Experts of a small language model.
Size: width 320, vocabulary 16342.
Experts: 3 picks a token, a softmax router.
Training: a variant of SOAP for the experts, 271M tokens, 4553 steps.
Below are experts of layer 10 (counted from 0) of a mixture-of-experts language model. Rows are named router (the router's row for the expert), down (a neuron's output weights, with its number) and show model dimensions 192-255. Each number is 128 + 32 x the weight over its row's rms, rounded and kept within 0 to 255. Numbers have three digits each.
After each expert's rows: "comes before" lists some tokens at least twice as common just after its tokens as in all text. This comes from a sample of Wikipedia text that the model never trained on. Tokens count by the router's weight.

# expert 18
router:151196093118130139119159154134099108088144135144167181176070130161152149143157096161177134081146172111172050099102106176130129115094152182104077087159126206141140090175145094163110098096142105
down0:075083162112128111133130150135164084149143138114088097077149130201175203123096108157128126103114076113124143149181071109181151109179153054081182167061093115156169151128126141072150127146139113
down1:105161135141048153102124138178125179119132110118167154143172180118102123099121108088163131165172129133136112142149137179114064105057124124179151109158114158087125158135150152149104122146119188
down2:161157153132116109111139109042096075110179193093131097115086125124158214134133096113098180124110111123140156087165134126119174105160134115083031091163167117151089134143147101118128125153102061
down3:094100121134161125165129093173184079133113125166152133084124072149128128120089141083097112108131139156155166096140184085162137150156172128129137100097091052152138112141128091124145105107093123
comes before: " of", " in", " and", ".", " was", ","

# expert 9
router:083126124093165028108139095129119096161090115109135086106110090094186123084083174141166153161116129179103167120179080106159144116138117130143133084150093116116126169131111138130073153110109086
down0:082133112124127082118112069114167107165138106178102108175124174147117113126179142140133135204138114183196148119138077080120151177151127056134120157090180098162112116184072144133131146132104080
down1:167168080152148137117139123096169146087106149137173063110116144078068155149114135130080147110148191140151082145152106153129104131094127180177091081080150149166075166164216110155088151083097113
down2:068103135120206112125048173148139167140148123115129187116139145135133146135162119109160130158081086113076107070138160212114177089146205141118085104172165092159136159127133131137134159124049073
down3:170143172137058160195135104128129128110096138117183122144153154113151180164139106095146148141127135223084107102138106170113156139104168058086077122089178145171073184169147127149141122194114115
comes before: " ", "\n", " 0", " 1", " —", " 2"

# expert 23
router:080112161144121211079139145055154159111114118158120049166131112120137124118110128176124109173098109142188186117166134112142127147110124063092110154140170107093150162091117150139163138116144118
down0:067090114130123162130103111185094128137098109084038169151173155129154148134123105111063128128116150044085138148074100093123124146153071114192151155217164127134208209063098149123114105127161156
down1:094126109133137095126145132150148157141055131124102123158137127054164163156156120115120166094157078126122109113106201168090114124101157120116129152138111127055119082036177139112112106131124079
down2:121201101116104119099114156156103068115114085131194151191161097133154132162113146195103190094124085107164106200186142107112137144115070119153147154112144112098109083162167145129097141155130074
down3:100123130099130127132080126162099118127121149111156071117129149167167194114181162090085119126134159131052039128124068109079134167079105163132120100130147141127095102116213121140090079132122162
comes before: " the", " ", " January", " November", " September", " July"

# expert 10
router:149104068092052158124164052097085108116122138105130171134154153087118127075144189117109132128177184088110088037150110146135199100116151146152135133142104101162136197129132175170160119147149097
down0:068183130073153120093200098098169164131118083107134065144164130116209166115159097140133175122125148162149091090111108108168147096102117157079140114171158122130096108109119183141145102132161107
down1:109170157128082102144145075111098127184089132141135117100165164157157167092126159220164104152093068152167095178127144147091132093199137105127140121143103093075133178124178091149158152074137166
down2:152092111183116119160130138172037152190125138119124141123162191135093169131098085155178171107165137114150094141129151145156099128122126108133148151074055138097153138071135141120135119137117145
down3:119148114107130091111139128130138171159108122143101072122070118128103130145155055134172074127134153102186156058216147124185073109117112185152160121108149122168150131110154167121090160170168083
comes before: " |", "5", "°", " not", ".6", ".5"

# expert 19
router:099139118130107208096089092152143110162157078099200200165170149146141146124074125170140124202116133116096118143066136100160160115167089155065114071097091188081113086154108133111153115153137135
down0:221155131130109130168125177149125125156136143109123146095136070141033181134158122128216084154099163127217124106156064156059118159153082139032184102146122125117180143135162123099139142140133127
down1:152104133084148117154091138156104132130120120154085153073142097177030088132097089129118120072145135144094130082076114087111168161108119122120080122132114069141139078129147151126120149127133181
down2:166088121125101132114165107175106091104151155147126149087098141074174081106127105139116150141167158135140118206165119137132111148107163097111138082135116089132165087147174123103137108080109196
down3:158160081108116161045124125130096134116170139089190119150128085136155146149115106115119110092059110109057131120141089109050169115141204087131151128136153162129124110112148142146135120088089100
comes before: "\n", "-", "|", "The", "In", "=="

# expert 24
router:142080135160132166101130158122095133116079133088131182141126056083136117079116199114144172114161138144084109080098084105131119070115092128105103101162135117152112152104094145147123130063074132
down0:200154191211089158091140097119166057081142137085074114200154130060143117120180096142166091086093123155082160158091130138107096137157122105118123142119113150155110071066137143168153092123105114
down1:139130144147145113126142141172112128192105090160091159108135160154129109085120134143151083093142128116156169114094127180127124077174151106158177083150106174090135133181149160121173110101094041
down2:135139105085132138159123147159098187108116123136135053093125162123151097179083123153107155136160142104179143146172072135107115192136126131085092050084175060179102121103207126117135103195098109
down3:127123153122104151129126168156132122084116147127124180186153203127121122159141123135130121169164104093085136095109097113090130175115118138166142117105084117076129103171107094120121095098094087
comes before: " |", "′", ";", "4", "1", "2"

# expert 2
router:152136131092137129130126199116126104153084147132090179168168127068113172106084174166068090134077124142085092086100099105135131179116116066078048153178161170129163154143172172148112157200145135
down0:116170108106147124121114117087100056123096122131168109088077100096098148083118125116157116139128160115138138139130132111059102094141124049108057049194148119160139170128142117125110124139108119
down1:200115161173183176139146148124161153126124102135128149106089160167126121101157047150142158094100126128122145113095106098183119110119116145127152175069160160114185143138089119127137128148154038
down2:116126187060102141104133166122142150058094103112134132109162084145145139179108126125095125073151108146157094157023139179154112129159146123170167120171072134101158162108136113175153094140173194
down3:114102190096105095165123144108141080147131150115128072135140103100139133113156112112172045138213150155154150149122162142142118137089127131200165086102118110165130103091180124142146129118093193
comes before: " of", "\"", " and", " is", " was", " for"

# expert 1
router:113080099065095157098134086114099151134198132150158077129158116135178170170123173159101170160066117124147193142151158134117137138096154136145081060106104146079070061226142103173116102166176124
down0:142153162117138083115139176130109083097081176052124132181159144095089073159174128068150149056086137141119098136193082087085069090095165097127131109131172144156163164124102062166160148104147090
down1:071141146121127172100157104119122100118121167122144121160132117079139118112055099161101059088066119192157174113088099177151068124168089147117108182108108156100107149212071106138152156100108113
down2:122146113110153131150121141110157138107081201089135097167153187114085146130191105129112135136146094112088105103018128118100179149180139105134100116121121112133161125139080143176162149169099143
down3:133083106101117161169109146143126090177117156097136135137119151140135164134200134080165178163106142123184200169180136071147146177135169086169093120117115206135106163185147147116120119126208119
comes before: " the", " a", " he", " his", " it", " an"

# expert 27
router:160149116093123113147116206111166073105222149105095151125176128161121141131158113112086153067129119148137137127139079231125183142192084130149164111151126125178139096091119151100193122179109095
down0:129118221061131160101129121152128092160141111108135159069168115102079105100133097096055102105094117132062141133147079108030175105112135100141111149146158177118138155032131069088091101128088151
down1:154113160088169119078134093129151202175087138147136117127142110166118167080174111154132058125188155161136093149167208152145127157127149157078119079103105166142185135156127178165158150149185089
down2:141139121132160146114132178104097133146117111144210126110124206134115170141142111144118097217134157114173095162188129122159085146071124083120065175095106147102180139074110129142043171142112132
down3:109151147058112150080123123098081166135109100141177134093217072110158164089104164116153138140094153109113124116142163134139132116098082105113120084157147090189133086148103071169128118161163172
comes before: "|", " |", "-", "===", "==", "The"

# expert 22
router:147121137118125104115106185093144071135106120119131154105172107121123161123157114077164155182117147125130111172154126186097113108155143136143166078120093186120137144090159148159138186119117129
down0:119130175098154127157121121150102126099138125129122139120144131124084125088110120171084089131131132132108165114099156111110072163134178150169121143146119134113094157095155097118084103143162138
down1:121131124094146135121128082199169109121166184111188153126123123111163145120166146088117133145103135141143133115109105180125118094115081194121128147057070138060104153103114131168176078179108114
down2:081115050083143103163138052145070157097080119091149157113160070108158154128096127161122128143188138145148118117156125138119138205093142083134144153144135142144141144151171174127120111123121129
down3:134082146108143157178108130123114172145184108125089072162164154121142153137167179176075183151086148126098095088105158137120144097127089136190102139127117137153136118155076138109083116112138055
comes before: " |", ";", ",", "\n ", " -", "E"

# expert 13
router:160086121113088057122100215063115055193084162143089178085135130137139160120154116118129136089087148186123144172166136150090124166148141113130145090110149159147144118127154167092143155140138097
down0:108088145079157180137103130140119112136107131081174122118095137101109096046177137102129120127048089160160050046107148149074109116116157179089174119153194147137147160114071085142101097125134128
down1:131143090154128157118084090072130077147088118129171072149111168078125149160101226139164112170158168114179160060128068119142117112140128115159120116120172116172142115141114189137119117112189111
down2:126121121100135146164085106158132192136147140136169116044085185164159082118068082147106126163123166132133140084144185100156170126140117133143125135111163075088190134116121160143108174131132111
down3:158142089125136178197112163059176121112138114161129130195179099164137169210078128134118115125154099109133139126144097136095170199126140123099166147107152111182175152115088080130116099129111131
comes before: " |", " and", ")", "'s", ",", " was"

# expert 12
router:142090125128140144195134172150171089104087126114105153106113121122159136150133137087131121090089159158052158080137139173109177146150135130154133108102140131134161140099101153110096168135141141
down0:171130139073107164125124149170096127124123092091137116163106155152163154120120078130128141093163109094084126043152140095141145091128127100115144094123132139108132138089055118113159158092199126
down1:151100118086197082146128112097172156139112100066113096149152119157151076108167169159129094136094135091120139103140143117124128139126161164113118125129135149136166113127159142129095109039149118
down2:108104091131131164181123168161187114098131085073087177118127120100132164170137205100067134088140157130070118170061147035149049174124146147121175159125137195107105087121142138157137040162086123
down3:127183103107089121166142116093114113113154100128128134092178118108225122096143118174114138101134122130111166140117131149174119102120171099168145081142135078141145118109136127080110146146129126
comes before: " |", " 0;", ")", "}", "2", "T"

# expert 31
router:108096110172145164156064147102102165126136127087139182157144129109075158157143117158095150195126092105128106150166049129119134136117143130106166117157126054119162146086140137131082154150109144
down0:077169170151169156140069153151058140128094170105156110108111106151183124123075135118131139132183151101131184100127130165102116117162179134136092185066138135128147132143142161074155083133134146
down1:119163150164190153063120146190114185168148137147098139119072131089102110156059121135145120160135142175156155134099157152105088171104195124152083167143156136115130118137159158127145113093133154
down2:095107149138124144159111111150137093180107145139162156047135165092149145095139065142075107154158068137092131097152134122140112079148149149239134122138159112183115099091095145130081145176142128
down3:098039170165136090145173083140153080124148137181161174107174118141139118159173144169103148154084118151059115180246114115153077087177120102112149081182055132127144158158171163130105187143121128
comes before: " the", " a", " to", " in", " by", " on"

# expert 0
router:152116126107119155104090202126120070101117085118082167148119129113146130121192121124144082110136123156154109173115118120164192141161140092183121161101160093128132090141102109116178117091132115
down0:113058047107119152126155148134142062081119170171166162180190115133183110114128128088138100120170097115101131160085158148076179134139132152086072102120084138199160148174105092071087141153107101
down1:142118154113124094135148109129096170150122129152165093101115126121169110139070116103089127150146147085170111119134105131082115061150085228142094155110137129153110104122077131109121085166092115
down2:066090148144155093151105084177156071125165117119102131127149137208140089129100183118083123082130154055151167139083119130116204103079111135135124166160109114135173070142201128161183132116078139
down3:115106138164125126157100147087149138100093138148071149096118125173112166131062090115059139126158134107082169095119114142132148114111155107163085131119085140112137158120097197065156189098087148
comes before: " of", " in", " to", " for", " and", "."

# expert 29
router:165113133131140194191123164120128107112100111115120185107116084105085148156164131181103134117174153171142060099124130122108124159086092123171134096125085159160095191171117113092178112155093069
down0:157167029108202116163134121120110143072115131074131194148123115100212095121096201127132128102155122115143109105093167109096142134144165087120137164156144095125161090139128183168102109066123174
down1:110106154127161117157132083154086082124099120083159128143089174117128098123126132094160140131151114138052129100153176167146101154162115115092129164102147048100136108122128150105086148103098111
down2:151185111146126111198097130186121137116140157189113122100086082118095129135101157159126129156124100131176151157105136097131134082085151124115117087124116141109125137096177150117113103136119096
down3:132188146159108121184103138142137127146140120126165148092146142149113113120203176154079085157177097152090105151185120117158148136116177170147143112134171159078144120156105114129146095120128079
comes before: "\n", ":", " |", "-", " /", " by:"

# expert 16
router:144123126130106077122126031145101179164136116150053127170161105093133122100160131196069113225167129086114191136175153178073140119120115139149127087084151137084151097204143102176177069122153120
down0:153065157163130166144133096161100132106088143158169149171043137115130153077090146106132121155092116131128095114107137124116082104064129122133092104137142051086047183133173064148128119131133104
down1:172103144141115155141101142126148123155122074135164134088115123182083113096118105097154114120135140126085123127152180168160157100126099160080092156095147156119109095116124108118204112149152076
down2:135104127104104093132122097144127149130193158181175168148121147118093104132172117142101153144082103151114106139179132109113115102182126134141144151135116134162093076189144103084133195096113183
down3:121138170075155188123094145121142165141143063158109099121127133163128131124112174108120131072107111116134101162048138136071172145121124084208092139143112131101115124153111164171135099157128166
comes before: "\n", " The", " and", " In", " He", " which"